Below are experts of layer 8 (counted from 0) of a mixture-of-experts language model. Rows are named router (the router's row for the expert), gate (a neuron's input weights, with its number), up (a neuron's input weights, with its number), down (a neuron's output weights, with its number) and show model dimensions 0-255. Each number is 500 + 40 x the weight over its row's rms, rounded and kept within 0 to 999. Numbers have three digits each.
After each expert's rows: a language model's description of what the expert responds to. This comes from a sample of Wikipedia text that the model never trained on.

# expert 54
router:449467500457587459521465509488442415456484515466544482472522565429475430478451491460500497432491460552425473462455566505484487522509500499423530530579438506485441526495471562514411598531562505501530507496519497613473470560526573536489559545541518520556550497430463460537491447491471470468457445442487475498546569487514540525520502478550489582475545511495521550488477408498506465502502441557516492522496445511509540441445500496497497524516457445505492475523534423504503511478545524506554548543469488508538530466540560528471488516486464450483592533479548541457493516465492477461489444455495488482531494464495475508554481435444428593459565463449496551542457529527472489481597580484448513540476465469510529468506444492499544471480510459493472432472544481468572468539507496
gate3:502441468487547508478485492571440473496485582486447454457525502535459490566537474530517512441470459473495479430525509454419500565488468519490534466478499458509474488426603492479517469426511498423448462512477528505518399537450527475481431427506630459506468521546476521524499476452481505523505497460542497499508541452505552500592522494541497540537507543535457540472513471545495461474471450461488548523499507425540559510578475521507498485474516511514552507532476482495515520501462541510481538541518468523535454482502469528447480459506413518445519600591524499492522437479460491534505433534517471542507527482507436485464499496525448447545552484433611435449514466518460540475539490508436483468386482546422440502494397448443535457501515513518463452493512509501488479472552554
up3:476464487515452502465472592588494537518493541533449483499550552518484554520555470447485511459544445426571503526481528466559491507576493462468535545468477519456497427479496561510489520479507517447549392459498565491482456483481540472502420511498526510550578429492490540501461526469468510546497442493543485523460494458557462580515505479568434568504427467530497534521495469443459477528503561490522544572499508458474503488512504450579529517478470580484440470507463434447538441529429529478505490550515503513555509460546487480420447417516409466382537587501525481461525469516510494493494488455484414588535510525453479513495497476466446506474460487476464469541530434486530509514481443488451523422418519456524509475558547476509506560495516462541488524492493459551518496470518495
down3:449525458466567418546516539452453557466546479476515490512533507537444468466522570510465465512525510550509496570499436539463519412501552591460494487506460480541463461427434474478486484546519472492536449512430510510507543449447588526488537533477572430487437472458443552480469535539506422443472502507550486418540550509561505489465500474467534488562538489499543535514473535468460460566518478520506544561443528539510461498422467559523516450430487526535488491471505459494498497529422508467546558451497446504552539534519502478488473524390468494477466503466469509487453461543504527471503529585523547466549567523544504496549462493535479507355468476489545534514524530419514462561486443449463583440503514498497475478492555504404484484524509457526509486495539550477510500508515512
Description: Surname and placename endings. Final pieces of personal surnames and place names, such as -kov, -berg, -ville, -ford, -ington (Push-kin, Mecklen-burg), plus common surnames like Smith.

# expert 18
router:577468518477509490519532493514463436557509467498501536451444480555467474473457469498449486558539502495517483470538520584493506471514461569507494453432476505567486538492469468556467535481491568528559485480523503508554516478535448536477509570492460495500552501451420528513497538532551522484470543563584447476453508489515497533437445467469532543532560406525539507405557564487499548546500555549570445497475511527430505477401558491450456519439591499518495496510509430545498515502492438460504533537550547543540525555506536473455549454512524512438508491517459498495467480517529459580526432544584477565535463409530461509486554522545532506540478515429509507505570555550449482440509511469443455544486452473487559459524503475438465545528473502463485502498494483463465562416519445
gate0:510471563468490513465605498468524547432477474466513556503506408452419544469472500497550474574522487460502486473481498546484517478480548531457475504487478548530447490546468454583551461491457435516500473490470495589574517489533470467557536499504450455515513455479500469525419565528504553482477506527485516480586468484512514527500401482449536456507509491539508532529478569565535445568518482544568458435521532531498479466452504440429426529474497471471493535470538524463541512489522499455563496485523522461489540543513515488493582489505497420498525506512422442466440547548503454481497454527454533620438465535489553566504464559536496498541478491436530464423457473543425564472479545492471483496535520468480612488528519418469519537519532438546518506475492513552540527528470495
up0:504396544497562493436507508502566524495521495483438468521466498471456548503467541492480493515472454506478552468544526534522462419501556494462465502532457535438497485541553489529501511488431470498518486557598453564516477500508459463563558501512464515474476467535486513532464544455533519528496580569446452475574502487534514541478527450502515452497549490494556500545516494461552476596495512519503507473480555552425498529472524545439460513500512480454495511465519524468469491515516451462600511472524538412479457489543500534535526459546486492475511490568432450497490522538331525517539501542485487589453431525534509590534470545465553507485496495457571513418497532553412538431445522505486494509570516489425568467442561442509557460520540468511534501481529497500513483505527546
down0:582439523560543503496498488553451468557502455504502564516543519460490516501405509452477566545565490514471484521558520494487492494528451390490433498515454520448490518462464522523537507504458547520554447478543537469441460575496548542541523471525476536494585470490529451474545471476510474450454536563503524553491378545480422494602487520514478514497536490454553485445523471517460492468509485477578470495397473490563512498544504579479497479451500550489538445451521478456607482436509449514501537527542530504520501586498449455477538465531522552463436425475488513515489520460465465457516473457564501500500430449553454510414461503533497489472518407557538493534531448434490529485491479494491505440565470484428470482513524529482456512458496491558517497506555491497507516529573538
Description: Club and country codes. Club-name parts and country codes in football results and tables (FC, Hapoel, SC, ESP, KSA), plus line breaks and cell separators in them.

# expert 30
router:499571443496508601517543511486462519488448534552407482525488482531438529548488463546544490430530505453534488569503574493534504524512506476493492502486476508442487482424491466480506492491535490476531457434513508471468498522502460505505564539529518513570469473582426550565534462450468480530588446444518488484580514445463473462483484469477469484423419518531523485520469479508532508510516550449471494501447550494537521451499555493483545548565442542505548558494520480522506538420440512571431476515512438422539504456561459491504436509544522432512440437488495568469466507519445509519467565433480550527487437564495481545468499501507562498441497487464523495449503526470509475528532481469515510464533458447526415481476405524614454573485472456535442488477567501483556461511494450
gate3:489438478546498541527561377542447488526536505445521460522533513513537513475511458529432453479452514553474554449497442563526428426444506526525516521533527548483529463490488507472429496442516496367512454522464541553514535583530480435504466523551497529507495434465533560506495466559472471535486490405459458500517484479474474473502550472526414451473460481532489536528551420525552467542527484456413475481514496465562476490490541575500529443531409456567537544476496479463464476539454390528493517460547462447518520515486482545442553487524513470521458514473539474529425503512487508511478527561573538541546469515471477550529446539515495566465515416517476490496510489498533499548452486526513516557497490545541511485529452480535542548538533522520461512547479494517564499392543514
up3:482534462555467513517556450533488447545486526477514473552512538415539560536534527536495488400457527514509474541526449495499475501466535533516616536590446494463490487522458520539487507515514493398462473509473479460531531532518508513578489590472515506461541470507506568447513492505502482532516489441512522468455505544455472533563499478472470438535476544548491397510518547557488488486537489478520556576448541483487506440499520494509569463485415501576520510484519480508490491503501476527495482462526466449548454502513512510515440477511506474476421595585523505518440439515582462477439515455579513484445500537526456469623443466538543531548428510542442430451505467493543587527498483454465508490474490517506478522549394452509493518510558567462494513569549468453512493514482513
down3:486488542511482433498493509460525524465532466527463545437523509511456489511443464524510552524448521545513454527487494528440503389624506479514448468453468485440533478449445493523547439577532543518510460572444502490480454458499574518485524559479464477560485572525559496505506503483512479403501485516508554527449565556503451504519544567551513507457456497525505503467404567501493540478460522492541474477502580485528523461572487449533472516508515501498558470596536544546526519462510575490523477438538546540519445541483498523462550506462464478539490525544472501529403537522528485491521503520490422519513458549501488503481471522486537503492522532492494495417483584477463490482521531525557486458469553518503469549535564553443517428357569471410520528493477514493536512583536521
Description: Plural group nouns. Plural nouns for groups of people or things, often after numbers or "other" (members, children, species, people, towns), and commas ending clauses.

# expert 56
router:522481438498416482482470577555457522486493486475477519524487524517479532494430477494487455523481513501492501560452489476468526458445548517469434507471532507458433448502556473561469527494492486509524483549465465563529554442472486380528488474507548501608551468524542518530436523521489476465486493438498502493505477471473509443573470492567567479490528573499495466546458574568561537551494518550490492484487574461532488520475507502484510419513496489508515499490495570564481433438465475475424533493483458550461478510534538540539459552540548422519564522504462551503495513427574546435471465484483523459534487495520570528480547504502476471533463580508430528523544517554515497563517430474426447511406496517469511483527493440454548539530585463489622455481527533570522456478474502
gate1:505515512452473505545483476540474569480440488461477518568563542507500553507515540493490476519461504500530486530496438455560486433482465402472503434476485495533487498504473466538555603554511512572454432524414494544549517462549530524524526560609534473555530436524425441554486508505504507492538505467529555465473462488475452475466546550468519555484463551498460490422514488538507508556511520515458520489597468502549526536522546477427539468553490476519486504419512510522465452498479460440543500488517495568577565542482553425515500505488529447522490447494512490585549500517557530474540455456495506526523489516520512443507463542497554464529432513500441511511482445587522639442545457533467522526460490417539514440469488492568513518471524428549498492484477557505490446485548501
up1:505497555507571464504472509504520469448510487562502494478513451580555518595495417541544537487550452546493547476457476422524564575570442531477507570459499581561494564467409500571482503536502558498494538369516481513444532521544521486539531444492505524457433523498464549526512507544523525560529473574493483547485500426507550445505492440523499537528536424520481508503458503455521442441497558487522529495454478489464594500512481496511504497481518497524549434489477499427490477517528510529527476514444499454402500512459547546478442505568587515568484496450456482487516501533498494501466469471534462500539563467575528530511511554463526522524503514471496454456505486487442426505490547424502543470507542443461465513432493513511467488499510495536393517467475557440424555487493487
down1:451474566502552531515449504450450510473553602546469549417537446582449514464522498519418475502546473544509523499583463507535474540529512496474505547506576532558445515526516505514527493519528448448533492493564486527476480526544442496464523478444573488533564469504517501508461443552506562538493524554468503464521507488496503522520491441467551523503505515478536537436466533487553534537492559528607482505540498618514486537530500521532551512511517441430506481497441526547577486513414498465532509446544486565463528582531490439492468433539515501461489488475534465479467404483483527491475581499477461523498520519557481486427481590464523541442481563472509539504430527454497444539470552483437443435499544488564523458519558463453460506455507556491442505587504526459473503501512514
Description: Name-initial syllables. First capitalized syllable of place, ship or people names split into pieces, often in shipwreck and war text: Brid, Jin, Arab, Mus.

# expert 41
router:479485544528549486503462511502493542521460472517477550414503477487483407419432488503452454481532482505494504580454516434477444437476494489445553562512501485513539483544583546489469543496437545506488478486535464567564467454466540515444441486463562494472476480446499451566487511552481512460498444485533493569444589458489564498504537410442478490516477547509516520495393518462487528467509481465481506554525444475507452431499418567519492490495452427494526491532534505475478519459508418506489540507442489498466528504499504496480497518499440417529510476581512489554519435498556492445538520507451437461540458490537470466596523517593548494560470455584509511508437490454501436478514544517484465561420483453477451480474537505454504463461472540437446486470540556495544493514563480
gate0:429523493496433491472513461487474523507461466408484545566484503513493563486529492488515506509470555500556534446485585506529436479517555505451464511482533520528476560547522526432539486446501552523494512583478489459460479522551517498455488529445570463420579534560458477514528537525512476490522452503498486503435583549587460620558433409492558475473517469565491594474477544535545494500471465495478527510478436513489368486553509555475532540489521522499600476536531523561510513486509520498513459487545551478456443517532508449441472506450537486463449507471510494477467470437377506477493484509455501544486517483531480444463508429512538534481496450555513503502470514483514475526481465451488426506506544533540477560520567508493519530544513579531493524480503560405556518478519506
up0:470523495478480528506492509461493491477558452477483562518496453510545498484452514527477513556476425468464505468542481573473523499448455467486588446506441540524548499508478524555489501468450515468557514481541420503517567505508465531525496541584479585512515436468540475419460531476440506442489443533469580564516462459385396438501552524490474499533531495474560424510510529560396520537466503488459460487482551438515556516493482485511505554558476541528520545477440510499441528481520527449478455479579541475496519450507516496535454475478479592520582509463498500524528466622452503545548522471506534496489568457507478465502461553410548465502518477456434487487493491519420539448483471534506507566487450566459514477504460477472509488541488495443513484490548525436449480507443555
down0:456499491478468484502482433424463445510542502445500538448543525525572553512533497485467531449503470436547470465444516510466483510511502517512478559463436501496553460518489490512473458479475483446465461540538555475446545526456526502507578520531523515554485500541463457448457460484512545480446515522522498532530498549492554491486490529438554509464418483503509534519534505461466586534384472482528524478463565530497545604467431491489566568481519493499468420592557471562517409509490526522490446530498452481463439512514524503553538482374498522528506521512402494574558511500478547454535484554509486424524427434426480567506498448496484493552498532442463517528544510448480514487558454497566579457512491511509447546511520605508520482455507506512518458521573511506519517543460463
Description: Foreign name vowel pieces. Short mid-word pieces, often vowels or syllables, inside foreign surnames and place names, especially German, Dutch and Slavic, such as do, ie, ü, tra.

# expert 10
router:553557461563497518466545570454503481493467445543474477581485471556466476459437516500550572496479543445504496453387532534563438491528500542528518463519562437480488513515600519521487506488454535548521492510490541413528520482515558544554498536544522516563512545481453568531533538509471483520489500464453523455478528491443482589449498511535479448474489545445499485534460465435478509446528529459478505377476463452505453539531485481528561402471462491592565487523486512591548514534520562541451411534527504512526509471590460432472565496502459445473453500509484501465531493463579498483463532482429492495503561541526460556414511570444537473506498504526482515489543490436474533498448506499563516480511570497497520493483451466547506445513545504462500481512466464496494462481473467
gate2:485520588396463521483521492601557517495496504535492514466499576437521501492504475546524456509447497491538466558504527478493496513553489552429506581509515485515477463554465525523563510526439514531468474428498517483520575507539463446551486544493475605518504485575435538501602468444514574442510462505477531483505461486559496455510545610476520540489576514548506509485472469445553486506569509496497456462411511496528478447485528469499480547448459472533513534511450509532549570560520521501551494487486469580514460515496508483496446482485517457455492417475470432498494507475465500541519560561474481409507463553467504563508490586509518525474524396543506504457459450493511548541536540440505542506427516485498508481522552482449440550479513510468458468463458462517411483458566527
up2:485481534516456482452479446479555456444497445545537473576458422495546443463477504536463537411503476472488494529429470522537483505571529590454532527542480433435449572498476475496500553539543513550508559491485482530496513513551512538557472438507568568530575496496483487496571516526497480535473456476539555512507606477600461493508495502479535543448504583528495540507450555487512498501558472469510425453527480487572449502529474548525548524462496446496448521490460492489579536515500504497493541474485558547487545492520436515501503435487476522460491495419437416468499447499496472565517537472536524500483578541530462539421499523491469527504554535512494511541487587466534508454453502518494471501561530472548515581538531442513581564512488520505505497501506502468470377529554428
down2:499548500443533458435488574521467543425541475509485500517525485488480449471506513479474502497470542527571514466448457540489440538490474552493458518515453584533466500528516531524520516539413436532561535481480517557550519517513519515494581557444462493483551501453478526506464510448503453496441507547494513491463480464412473522526501597479535555500491496575465510488510512510479465559437543460536637494521515510491483404456512454459462470499554498488475473482494570476553590489496547532522544497472467452507526516476502556504552515574515481527467448501487545498460530537481450433503487535535527457430490423500498520554522528552383496550542475489520522454442499442462606481519525499522582552461436497474603550506509475479460451491447523516501484431496504492585568492500462
Description: Abstract nouns before prepositions. Abstract or general nouns right after an article or possessive and before of, in or to, such as use, role, part, expense.

# expert 52
router:521532458525507429500486549528524516517499471460560517485559453501461501521547462512424450484556482553533503546518499503509531467527510491506484482487444559450516531503485524516456537508474528417510564485444508467528521565501528504456533461536497486410519550553551525436555430463544411597520509536463524553513411548493475510584484489521463580478479478567562555529570462498538515551535479542441492468418555534499551435545494476550486574503508482423490511577521417511489496459472396571537452483511470529491535564499479431559485455480514532542580518504522436545499563513509529475478491550479435471510474457480463558533479524486527532497501532469526452534495528525570490474577469522497463480536535415491453470513462507559502446474514485518486529542502495514502521523539622
gate0:521469503441542537541404502549488492530471451514503476499493513557467539496486501547507485498488487463411590520483499506481500438493458511488480552514507527471530559550461449416509498468559521483541454498510558464545535482526512492491534501469409531471505431483553478480518537568450461497434526508577475509502503467502555527419447425490543491480517447444521555467575466508530537519502551532510486527472499558490512482550573488526453561461567535522591478509495435538477492516546534471485527511494455591458415450487436427468500484480535534405448494585579525450477473472482517523499517523447457443581511552478494527452383498503516517562571415539503528450517533557493468504442491492440465558516491498509483552473555525438542432464514498461475515507544489451527498516505538
up0:490532491502493498465475479437485532456347457529480453522489552481499534490554483510477467476497461484460481477492518511496508455514510508435520536517447552475513549527514497484479527529494506485483510515497552554552444514485575533490506536538459516458510518518558505463554532536534490524425556498524505503477504477500462538526501508570606423501515549449453392471514464454605569499468472483496449417533578485516481542468445498435448451466515545516419504502495447501507488525526494545515485438487534524516398476564471476475461406510548479482459562512485502566496512526458435530543584454445456549450537490475549515470461402515496558536565522462475529466551493453451503581507489550493573501574511474461567543435492536526525539511511511470551526529537513432496540544469466
down0:500536513533503457549559569549477558470540503498453509497517483477484529467423504501610417467549484495502500469533519488538514442583502504520441426485507410561502444514429553503509514517453509536497511561511499467511542506505554465594564518458440492479421510479439476486502534500515488469449469528552552507541502585482475512454517527471468413488507528563480512531538475491503530453522555494524421550434539530506489498457538495553535517456511581497492540571473469499547501413511511478456471531475478537528520571549565513553483495471474439494541439557524542461536556471478526524472468518472509505494601470487502530485479550473498514458559471444519461483557501536532571549482528494526463505422534513556421482480478557413486501548425495492516475517559450566435465585502541
Description: Copulas and birth parentheses. Forms of be after a subject, and the opening bracket after a person's name in biographies, such as was, been, became, (born.

# expert 33
router:510542513548468540492448499486515541503525546465431487552555482467564499476516553483468532468484533504463513554569509555549499536516464550548476559544415462521504481495513544429469523551503512540490440471457462486475553415443502452496512442516505426511469519529491529472494526533504485545480452479508445449513480564483412465534516458478550437465473467513435455484551437573481563527503542459483446535499470457526507434570517516569557530511474417519482445537530491441526513523477532542390488511482523493511436501507462466515541491502471596459554531547495538549538469542444433491476572429477568475528499553480506536439462454526540551469510557446576482544519456445474521590515529542553488527551470533502489525586435457483478538448482533444471482535495562472483478526453511
gate0:487462543573504492453490530524446504426542504592465487547532519465500508509469499513449516525464480508449478529574552507419495525436461523467543514520486466435515514486552511406475531508476561448497443487523556497489480542502445460453512429473502461339497559481504427443515543464471538492521501504541566459531439485447464413531460443472545535527510497628503474566469454493475499482490522459501546558535512561454487493497479550492432477436562522509537457489490511577517460548452524529443492516487495458514497541499497478595512459472548488551405549477470443498467506522487451543522517464490521523488503507550468528467426466557482547529541497458545549552543438486523552547502531530470498458507452486482519425463503451467477535537525471561482494542537482454449432536512519
up0:476448513485481500396459412495535437487462540447504556465505490542497480445529485457500517528540488495516478485563409480520464531498536550514526516567449481453529539530449478538505487479549457536433545525570525468587521549533500521522488577513480571552500473531490522473477442508585459459476508480544496560480478518554529467450510517497452438586530498430506444505486430485513530387506502529561471496566442458402474463521550548481479538526575494467524492494464582500547524549515420515515514566507533501465404473520581477435506500465468552457527477464521474526518471503472450472458469511501446567511513469525518456525546429549489474555616543482524582485490474482524472517500471510522476474463510440471545488469485516480569524456475469472430481520451555499521522507524450
down0:557503538428462517543509506438617501482525464467494514566468437490464518582516446523550500455524529538476532531497491471511455517504524487526513514437502552547511524563582428575577555522509459418545557564475500516563552511502512520520491484533453530471531530444476556522418485473558444520547508492456534503483500511512541493422540468518545499466491409484471475520421498425540479533509442517505449398461504483485533530419543434520463484478475464433505523501514497456462531493446478439575587482521486508502511462493510564476486460497456545491535499463503527523542480529497489527462460547580503524430547545422465506509554474496413587581420512579446508471473464509487447448531482498479527541498485578548502524499513472475489463436489505505531542556479519506526492521473506
Description: Coordinators and modals. Commas, and, or and the slash in and/or between coordinated items, plus modals like must, should, does, could in expository text.

# expert 35
router:506564469455516482488498531443501571454405519493570493515509478574490438453500509436507557511515548429514515471474578510463508462516421460540468467464522459483491458494524554524576528480545449526599481517439486449438512427573558473484545478501540449478451505445529504528507512514420573563500544480420538456541494448499411538429514553537456512429543451505523472459586540455417499506435550441534469414487563525553494505553492501554533550514520517568588526497502537603560504490509546471486460544562511455455509463546492542497540461484561476509437487479426464451496562463517546483514509483463467502484469519492506536463459516487504499503515470428456441513528538481505521510502499506557477471451479516475444506543545522472462527489505499477470495521496516552520531485525560
gate2:540546491496504587520491464494510481520457481516483494515418504544475538461519518512502480558505494497581608462407465479519469511485559471510524447460481522493484503494447543477561473482487448578520524561486486453531513500482530487459462479421533490469458530424472481491513535487497525531563555505466532474477498548551534527469477468464479494502444437512539525550554467500499469530482490403476498543516439500491396537475503455464511491493503491574435452527546571493501436569435508504514457479553521457481447544453482456541448518523498517506521456572579563553447495494530578466526496517548522493533531529494537610499507502512473520457462585511510455526463471416489510502427530456550476434488588540513574593530486449575507432478508492523439452418440452496516464501480464
up2:495491554407452484446462497471599487486482508463463479478490511569523503553532467487432495462506482534544497495536482426516538518505502553505522546468474491501439520446476503433473519503536547473610485530507530523543450443476558546513520482504559509528543465494511526495550403596418558484542425439548477482482551517571458549487498531513587503523477484488573493585609539529533579521472547451487501479490548539515475461509558492476577531464508488447515473482532445480425482459508507572510514473505459527478511514555431442483444520517498554527568512535458517497549516440475564462454536541523505501522550492510487510524427426450476535469556551551454480457522468490475486570533549542552511491446497500442537478550472438518534507487499559550461493547481484472485490495455583
down2:448557479490546441542537457421454479528496516560518521465495503508564438467500497465462462444451515503533522501522505457532522498467509583527548474495516547539516486540494460523527557531433490488514543465496458428521506442510509564585435456469481512513465449505547540440490499542526533496483514551468523506536465437482554553515504559566481465432422506512545531536561460433486534448523535505529450500465430526517449488517475507593488478478522555484516541479520548450485521551540422508514482525537535515495569477513517481495517412506463526546562613468508499530592501392498524453472499541509475491497488469494452490463528560484489451485520527479488445571465527451507509563486486460497486610460498392559489548424537529415461478485492598505506507466408516525492521471512498
Description: Noun after article. Nouns and modifiers right after a or the, often sports or genre words and units, such as professional, hockey, horror, touchdown, percent, mi.

# expert 14
router:551582452489556509535508496526456455571549521452465582467443467488499500491584565453466480568607574564522468496507516540503531513495501554553523565445534431550440489472461484526488538542504555486495481536537530522428533505524514509500495546470467543458513503486489477532456552574469509541438536532590559580474451488530522484519456482499482506514548412554528503434560476479547521482573530548532482504456477519459449450470522462462479458463529540525487495527507458513453502500541513470488527560496521497469482481527561488462595365521534539516535463500505510512503454507492441577566502514530473565459480509494469493486563522481536481549541506468497505472551558536538417448516458485447464568441451475507486464453543507532488531492496524510520536488547520487439567391518490
gate0:445537503540486486540463449523502464499413537499521499439458516505523521530419480458436542452577499455477523524428506492463523542508506537512524537496527438566530492519551541502547489498551542473428554535516544416495483500471498482533459535494487542485542498459506498522516525514553498520569552541470509466461415433541494497519456550493505501497475508523525554463425525535477500456542456459533571474529475517487482523467403439459433500545496471530496497560534457510441576443424534505464474524528466489561556479592486554396508548518553464491529433472541469492526446483512503555522517532556580561446465486507496491563537537503414501541454488525476511529520566460446504490426485526396481520499513490518590462510487557498500516479519494535502513491435619438486531482431452
up0:422528517444488533447508518510560506457567477525524488516582411462547494558478497563484502444516457519523450495509505489519490456483539499511528524506490522430520564482486413526451544547500489488510513522466516560498498561485546585517514482576497429514528474506500496519506528551562475462446509523440520491480572539439487474460500504482612537510467566455451496552492544489449541538459487493495434518534475485447577540524479572479543537513533513489484527525506626463484449503545397488551442484562438557478538455466488446566484455461544456587552520433499488551536468495510501461489487476565446476542566485497546483499501537505499501606495409485492491469529481557552586467512487446550489484509508453505449550492514504500522395485522540519569527516515451545491493517489493
down0:495489500530508513533559586555458434489509572443490554461435524516487455551501522510411467483546508487462506528450551540546516495556476479530496483423447504492552507538496490454477534527487588563503503508569541544469465513495517560497536470509458470500479479520444534507519509482525542439367492535530518495463560504405557487519439546456495501479505539470475479465585569570544457529490574557487468510521497471466432510474545533453490538494463514463397496497492451513498482480497499506473555431586505501516470499540489476491461548489551454514488546536492542484484467471503480536500469536528566499560435503499550489527577543518555447545447444538484500540475479485499515516501460514423626457509467459453489529594448507556486536583510508512533575502532493505529554531549426
Description: Football career text. Words in footballer biographies and club lists: club, League, Serie, professional, fellow, the, table pipes, before years and club names.

# expert 8
router:559533447469449482573498501495479548561474498447507535547495473475458465464503475539496460507540482476570485510504449530464514510496525522504579469454443545523501506551490482561471504407461495439491461476540455520537549452456470493485501509491557515463440493565518516555519456628557507472557492546501589468491461442465476502533431453449483558577511551461456506510527530536505560546529494576467486520535517491509438568525472532447438549482475499509475468473460503552475491489571526506524530477469561510506513505563546528497484443524482500521566497524541572483548467475551424441527488581527514549455467533585572412486554494590503542496419473551507551477515528511492488434439437495378507495458462526463491544458539504481471503527519429462516493490471496441469494458502461
gate0:497505537527474457498440439529494454575545421430594460515563554448484478479490467476524511447512549565478542470558486522559510509449549502527464474525538517590489494435552488465525558493469534537501447538422515456522554500439507402575498490494505544455554414512479521551499553512513531477537494527499536439581465438468516514439469496507580584464454475458501473459452517566495497509552454517518471478461474439493460484484495490474544523471516487532547467634543454550560556477505539513477496561480449503547504470534533477549543479543439495513540493397522583447542515451486509489515536486480480520508573476473489473497459527536452527456530467593516526497532535534509467464507516522463485495518516513506501513482494512500501460454571439425446533522498514539511483523605491
up0:551528509568501544499425486485599492480494531487536545474499529567512534526489491473551545472459441462509546532523508455520473505510573591500513437596510486546547546543526470452532471498514538466478506496454510490541524556479529556584531486529488497463447518465451464423488450507544459500468502488579583553534465388452569434492464530488528500425507522492527528429415514516421485486490453438498456466493556452563493472458500525471460512498416503447484431503464449437512509485512472436486482520468488516486508494525475506477552474550472553464523543471531428450382533527495521482517446463466485534520473519435495463499510577470470476464518542502516451448587446542487497504500486484455452539490514461498496488424507447540542475484464404509493505551509472560473449550549464
down0:506501534474480572474472541474547449524557532491473546534538538545517547495544486510497504458519558550528549495508518490535552522453480500531429500490502502518497519523503500555550580507496463499522487469502566502480542577466497474549495589533505443550493498480479461523451556429484575507514520442462523501519493503543538479551526510528535448503441437469571482480498551492416510486557510589486547562446464480561479512497535490488454494555472500535484553509518451397500476458476545541495458480521519488551526466432495483478611506475529510565434453428475519485586521514474494564566478468465517558532508425587506524459480566486458479489523531573543499545503505474567549490476543447523485420444578586391460475508528504514549548543464493486572461467559440520476498529490440
Description: Non-English accented word pieces. Word pieces with diacritics inside foreign names of clubs, places and people, such as â in Târgoviște, ó in Þór, ë.

# expert 26
router:462472532536577534480531528488510479516520495578440505443594508465387491496546475524456390493462503431548485479459540543581483555508518450491438541566416550508549476464508440581495422447503538422512556520488468493565501466504524483558516498429501504484484556490447523504511481451596564544497552487442479437539496506475467509410433511545536467539574478483464446500533522516565513571526569513516548499426514502525512495509503514473499510566513517473494558486510500479499531493500462515484495403554523514534487478503428474499555462514495461459505535476553477486487522464481487457544446495503464547512447476500512504461505497556513570525544481500551455525523521465478501456516472461461528516565520520538542544424544454487481472559433470547560499503538509417455586539475457
gate0:485483513488485509427482523442490467528551616543423593445549464517468454544500556465577452505512509460549446458508494560445563461473527546538436486523481514487503510519456440533510570513557480475497483516452560545449498501490500489492530458512428477501460476481512520502483459544551523549465499496512470544407548504495552488449531462497580520533478524541498490471602444460478512441393496551477545455489495448492535488518506513515502529573418418469547539539514550445496437526419531521554501484520494512449615512456435521497452545518504517494594537468446524464479466486482535503487505525499527451553497510496469466511503509499498489526476530509488520600449504547518482533508448521515538481481578518446546502493464530444513428454485465455449488520511461467371471478471506
up0:484558444502521478519489465508437588461425520452455444507480527504522479472464446439438503632488582544527527560526546485510485535520483500458530392493524514510530531497569559481543598470507427490490524516484503496499480466508507539466526538503479485521443503533503526482504540489542489508483461552476485478514534447479491529427526437517497495484463474434547491531484490458560504524485400447555491477412506499554435555500468481492467495475577470494513482493480458517584495499502468470519551522456507475594559503571563444461471500516499482529428438539515546616522535503531482571536487482552490477466474533508472500521491531533492546518514438562425552560504458599527480415483566517471434448448509479487542514470533476528460525455464488440501509466433495566522508528462483
down0:514491513454514489456522516490462573433459480520532562513551527490473517451538450575582525505527508440460472435516498541431436442548470463473473475439460505497478534483402534572457521482496474512515522530555481494471510462490456434505459480468490506509564520461593559478485496508531533570497491540522493511598497487550455450480444542512554496451508585423527518562480510507488467488593502449527505457503514518534524460489529517535550450420523530464489463498503444474486547473530538476509499538468501540553411492511490520458420553488483476529469578464521554442550459504468519501502651483566505489560453481471602541522497508529456476454509484515459503446486529511535516518573568537547481565429463507532508538509547446488500518513471498527539533532424520562551457476530513
Description: Infobox and list headings. Line-start field labels and heading words in infoboxes, succession boxes and lists: List of, Coordinates, Species, House of Representatives.

# expert 11
router:505515599475525522536475530514479467432499477553510553443562420496513434559563556427522461486464504560413527585528461530452502476429474482506502543465507521464494506533570473459459472456480500481490464573530539523528467541551486551497486486422517516483491497474545495480490452514500503561485495497582480535549517519515505492562502511573527502479517488454447523524501516512432476532499451527505472415583508513433436467456559521484430433602483579464511445484459452514436491521530464508479506437471491506548442527492503496524479486465480581532483547512421571498547488468489495566503469477521435516477496464481498509515492438549455473547511474504514466436538494390584513538533587468520518460487566470521431451536526463467547443456501529486469485528566461567545457468511495
gate0:474434431522465454548507503482507551550534456522487489511436521541570541550518476452492578535525518411516539519470613568563496500424603480468491497476588452498444544517491455416523508501455469532515531456574495494515518461462584508546456464445510551466496415494494477492511469511487537493493529485490446544485514542496498441530541485428469498485459518505572537407489456491540552484504522517460589535482560524481504467463422451497493508503496519447513512518535567530501501436498500505522530446479474526461534525463530488521561479496514552529504555532548473538444476554480555514467490491510581540515461564507554458491500388524547546503574497431523432507458549490428551576427529527511482485558458406503503526438512479511503501554508507536497530458525493445513516478485484
up0:569456614486527532509380523500536486468471488517505480484574525475427458496496548514534504500494503475503444521485442493465526452531512452539462475473417526521595462503500481555541457523473501503494497469509560516469443490525459477450507588479467494512460580527471560485480575522453488488465457484536492524574526566499525505464474576518470501509511449483497465607512458541484456517495458439495460477490486476484475519452597526529519536458526483487563573517485466476534528547447483469455513528490477483531470498550469610469416510482527446448475410470478472515498490439497401545524531494543520573461481515481539542493592481524477466456473486542458570505405452464503468550526440519500519517466482531494504520475488494543519554553532547425413512543481512497499496573426519
down0:468459445501498477479488504539495500512496509465482484404521454499554512458501517489519558446549466475467536441359473470482599522535537487496512480468432483453427510501479497430513524483455495520489502508463496446504523450534473579539423524504513537504441501564530538538500493509456540532573513494532450506542479544441452516553439463504480423595479552495540532521551475480530444531518522547539552461533531454527496511501502510524666502558530412495536561545496507532529518505475524485529571409534477451467447590477391545512506456526503473486562539531478475540538505495569514471540553520506520524485505528550495514478572497468500466503435495470436494495495437464474462481477428537492485499564455513535489535478477536527547521512532494489514515458512543423516416465509453
Description: Awards and list starts. Tokens opening award, honor and publication entries, including dash bullets, table pipes, the, years like 2010, and words such as awarded, Fellow, Outstanding.